{"n_experts": 96, "d_expert": 32, "router_score": "softmax", "balance_loss": 0.00865, "init_std_router": 0.0159, "lr_router": 0.0013, "tie_embeddings": true, "batch_tokens": [32768, 65536, 131072]}
Below are experts of layer 8 (counted from 0) of a mixture-of-experts language model. Rows are named router (the router's row for the expert) and show model dimensions 0-55. Each number is 128 + 24 x the weight over its row's rms, rounded and kept within 0 to 255. Numbers have three digits each.
After each expert's rows: a language model's description of what the expert responds to; "gets" lists some tokens that make up at least twice as much of what it gets as of all text. This comes from a sample of Wikipedia text that the model never trained on. Tokens count by the router's weight.

# expert 45
router:116160097122113151092093102094125121110137140116087105138144126167156171153124136084089097125131176099142184133117120128076119130145185148149113113150150129137106160124
Locative prepositions. Place and scope prepositions "in", "within", "near", "during", "of", before places or periods, e.g. "institution in the nation", "art in Soho".
gets: " in", " of", " the", " In", " at", "In"

# expert 2
router:144122141139090091067087176089146130092179147121123150157110092144147130145160126099134128121144133113160118116167150118119129121161125146154103091132149130113130161096
List separators and conjunctions. Commas, and, or, semicolons and ampersands joining items in lists of names, places and genres, e.g. "Maniwaki, Quebec", "Morrow and Company".
gets: ",", " and", " or", "),", ";", " &"

# expert 39
router:171137110111173144097152156158138148132112129101121107093139130135153108169134133127135123151145116088107071125134149155146104137183148128083117119106134171119126146152
Determiners before nouns. "the", "his", "their", "its", "this" and possessive 's opening a noun phrase, notably "while the other", "the same".
gets: " the", " The", " his", "'s", "The", " a"

# expert 56
router:150105111134127184112141115142187160105124122098110114111115116149125120105145139126146134148137138085122150130085105139144154133184124145141133178150142117148126159093
Heading marks and role words. The = opening article titles, plus career and role words like against, joined, appointed, CEO, and commas after clauses.
gets: "=", " of", ":", " by", ",", " with"

# expert 9
router:153112122159116132119114138119152169141131099148136118123154072160128132091118097114119141121116132134124130142119115129148119149162130125090109118093128151174093121128
Bio-opening articles and prepositions. Articles and prepositions after "is", "was" or "by", chiefly "is an" opening biographies of American athletes, plus "designed by", "won by".
gets: " a", " the", " by", " with", " an", " from"

# expert 42
router:126139130130133114096124093137126104111138142155127176147119147147136114138144099130130145151120151147079072167145110112124163110164112126089187111154154145152072121132
Pronouns and clause links. Pronouns, relativizers and auxiliaries that start or link clauses, such as that, he, which, who, would, and colons before quotations.
gets: " that", " he", " which", " who", " He", " it"

# expert 17
router:121167136126125151096130112103173138098136094150119101118105090128149129158126137126088116092123149107184142125124115128125143111173166129105147108125179182167162160089
Prepositions before objects. Prepositions and some verbs that take an object just after a noun or verb, such as of, to, against, during, with.
gets: " of", " to", " in", " for", " by", " with"

# expert 12
router:113167108133129144115146154107112130145122132125104109113093115089121101140095104117127118117144130094154099126118117107127083142119120135136104165130104183151113114160
Infobox list bullets. Dash bullets and line breaks that open infobox key-value lines, plus field names such as Born, Country, Genus, Species, Website.
gets: "-", "\n", ":", ")\n", "\n\n", ";\n"

# expert 26
router:112099118135117114158091118135137175130114131126146106117106177135106113161111154134143128083127083169118122128170129137153169130105130123118113158150107110091145135122
Year prefixes in tables. Year-start pieces like 196, 201, 202 in sports and statistics tables, plus position codes MF, FW, DF and result words.
gets: "201", "200", "202", "199", "198", "196"

# expert 4
router:119108116127112110133127135112100105098121103104163160099152140104095121085140094095121133122148138173168156122131138106136134132106098148131106130124131144083094126163
Closing punctuation in lists. Closing parentheses, quotes, brackets, dashes and semicolons ending items in tables and track lists, such as (demo), "Vampire Shahal", 12th;.
gets: ")", " |", "\"", " (", ";", " —"

# expert 8
router:113119110134113128151156107128130110157107087136090130145112114095101149126157152116123106105141149115153136104131145128183158137077156098087106135169128104183115116133
Infobox field labels. Field names before a colon in infobox-style lists, such as Coordinates, Family, Suborder, Wins, Key people, Length.
gets: ":", " Total", " population", " Coordinates", " Born", " age"

# expert 31
router:122135140118106145103140166127139152121100141136114113170163103126145111090141116121110112107119115131113114132142131152116156124111108075076143178140102167128152137174
As and copulas. The word as (as well as, as a), plus such, like, became, was, being, introducing roles, examples or descriptions.
gets: " as", " a", " the", " was", " such", " is"

# expert 32
router:147160110132159111102115142145147122130144128094101089076121084172151131134122099148152145131098137132158070143128147119163144147135147123099128115110133125172152137093
Articles and modifying adjectives. Articles, of, and adjectives before a noun in prose, such as new, small, various, local, notable, "a number of".
gets: " a", " the", " of", " an", "'s", " other"

# expert 49
router:114064117105174147086201156077160116110100121103158153139095123145123111146154111133114111115132109107125141116148112105168106096127103123171103122107099146114161138152
Table and infobox fields. Numbers and label words in tables, lists and taxonomy infoboxes, such as medal, Synonyms, Episode, award, Club.
gets: "0", "2", "1", "3", "4", "5"

# expert 57
router:115119132150128112105130161127103097090169139142114152100129074129113105120123136103195123140137127134146129077118141109077139138133138148159138112138123123156132117120
Spaces, symbols, non-Latin script. Bare spaces before numbers, slashes, hyphens, braces and Greek, Cyrillic, Arabic or CJK bytes in chemical formulas, specifications and identifiers.
gets: " ", "-", "/", " \"", " or", "–"

# expert 0
router:162097114095211141058191166057184119128109113124125141113142104138132102124131101132133106123141101081100146150118121108158102116129128140141125108104104178101140155169
Table cell separators. Pipe separators, semicolons, commas and dashes between fields in tables and lists, e.g. results tables, award lists, missile launch records.
gets: " |", ";", ",", " (", " –", "),"

# expert 33
router:122139096086150166089187134055129138094107083084129106145155077117121177123164120093158104109158091134142145154078134126106123152087130156132118134105120130098127143155
Structural punctuation boundaries. Table pipes, colons, full stops, dashes and opening brackets closing a field, citation title or heading, in tables, taxonomy lists and references.
gets: " |", ":", ".", " (", ",", " in"

# expert 7
router:094137107077109130112143124113162158113146104160097149139099096148129118152150139154116128132135116126141137105120123146117140077189084124133165104143157177119162155068
Clause-linking words. Connectives and verbs linking clauses in plot summaries and narration, such as by (doing), and, to keep, despite, while.
gets: " and", " to", " with", " by", ",", " for"

# expert 30
router:149087132135126149144152122151092110104147122138132173148166095114124105144113152118164145083100096100124132122131131099137117101127150154155120119104134142101137174097
Non-Latin bytes, coordinates. Raw bytes of Thai and other non-Latin scripts, coordinate symbols ° and ′, and spaces or punctuation inside dense table data.
gets: ".", ";", " (", "–", "°", "′"

# expert 21
router:095132120145119129109118143107146084127143170109091164149172130159103121099164144104093135104151129102142138148177138133142159144105120147114153091088115161125138144107
Clause-joining commas. Commas, "and", "but", "which", "who" and quote-commas that end a noun phrase and lead into an appositive or further clause.
gets: ",", " and", "),", ")", "\",", " but"

# expert 18
router:162113093081149178127094169120153085112110091105125112106129119163131102082127152113118115133134132138125146097124119129129102137151130132160121133176149142117128143104
Digits in numbers. Number tokens and digit pieces, mostly in tables of scores, money, statistics, dates and measurements, such as 33, 129, 430.
gets: "0", "1", "3", "4", "2", "6"

# expert 6
router:159151097109116096137119134113121131119114142139159145109138164117121156095153139115110088119135116137165113149084124136078124126083158155147098131138123121121146125147
Paragraph and section breaks. Line breaks after sentence-final periods or table rows and before == headings ==, plus sentence-final words like States, date, season.
gets: ".\n\n", "\n\n", "==", " |\n\n", ")\n\n", "==="

# expert 41
router:130120159139118149056147095097120135096107150159131093101151140124128104117132107105125128168133147131151150132112155130124148127191089158121143136155178134125135138114
Sentence-opening connectives. Discourse words and year digits opening sentences or clauses after a period or comma, such as However, when, Therefore, In 1999.
gets: ",", " that", " However", " when", ".\n\n", " time"

# expert 60
router:139150101103115138092120098120143150126118095153125097140104129125145125166156134137142112093122111119169166089110128128105141139171166136106121123125161164104136158098
Prepositions and articles. Prepositions and the article the in running prose, strongest for time words like during, after, following, through.
gets: " the", " in", " on", " of", " to", " from"

# expert 14
router:135101127110089157162122128099109153125109071131164157154192155135100118120141117123092135128109094144110113122132119122182138086189082130120175119146101157107110119110
Numbers and measures. Digits in coordinates after degree signs, scores and measurements, plus was, a and units like km, years, minutes in sports prose.
gets: " was", " a", "3", "2", "1", " years"

# expert 38
router:151131116144117087131126135140090112145142137147123128155177116124096142150070100147110118140130076154108131106140092141110168135127100138135135107153133108113141140138
Spaces before numbers. Space before a year or number after in, commas or table bars, plus en dashes inside scores like 1–0 and 2012–13.
gets: " ", "–", " (", "201", "200", "202"

# expert 48
router:142124100146113168152116165138095143118122164132147164151163141119147133116128168109103130138144091138120123126119137131137085146149118139141145130176157148106145110167
Capital-initial name pieces. Space-led single capitals or short opening pieces of foreign names and titles, e.g. K, Sa, La, Mon-aco, d'-Orient.
gets: " D", " T", " G", " K", " N", " B"

# expert 51
router:120160140138141113158132143110134132111130134113133154142162136171098116169151100128144143109114115145128130137155141153160158138095131116139130155144119098131131092124
Degree and quote openers. Intensifiers and negation like very, too, so, more, not, un-, plus opening quotation marks, mostly within quoted opinions and reviews.
gets: " \"", " a", " (", " more", " not", " un"

# expert 44
router:095107099122131115150148170088127127118118129154135133126102199108098119137148109128118157141107101099107127094128127146139143118124148141134129162145095147132155157137
Table cell starts. Spaces, bars and line breaks opening numbered table rows or list entries, and year pieces or digits beginning cells.
gets: " ", "|", "201", "200", "202", "–"

# expert 61
router:145148141149113131132147153084110121140118136149130137160143105102117122121142094131138093155134133138092141063131124165140162164125137159133123163166126137124130145133
Word-initial m and s. Opening letters of lowercase words, mostly m and s (m-ock, m-ahogany, st-ewardess), plus sentence-ending periods.
gets: ".", " m", " M", " s", "s", "M"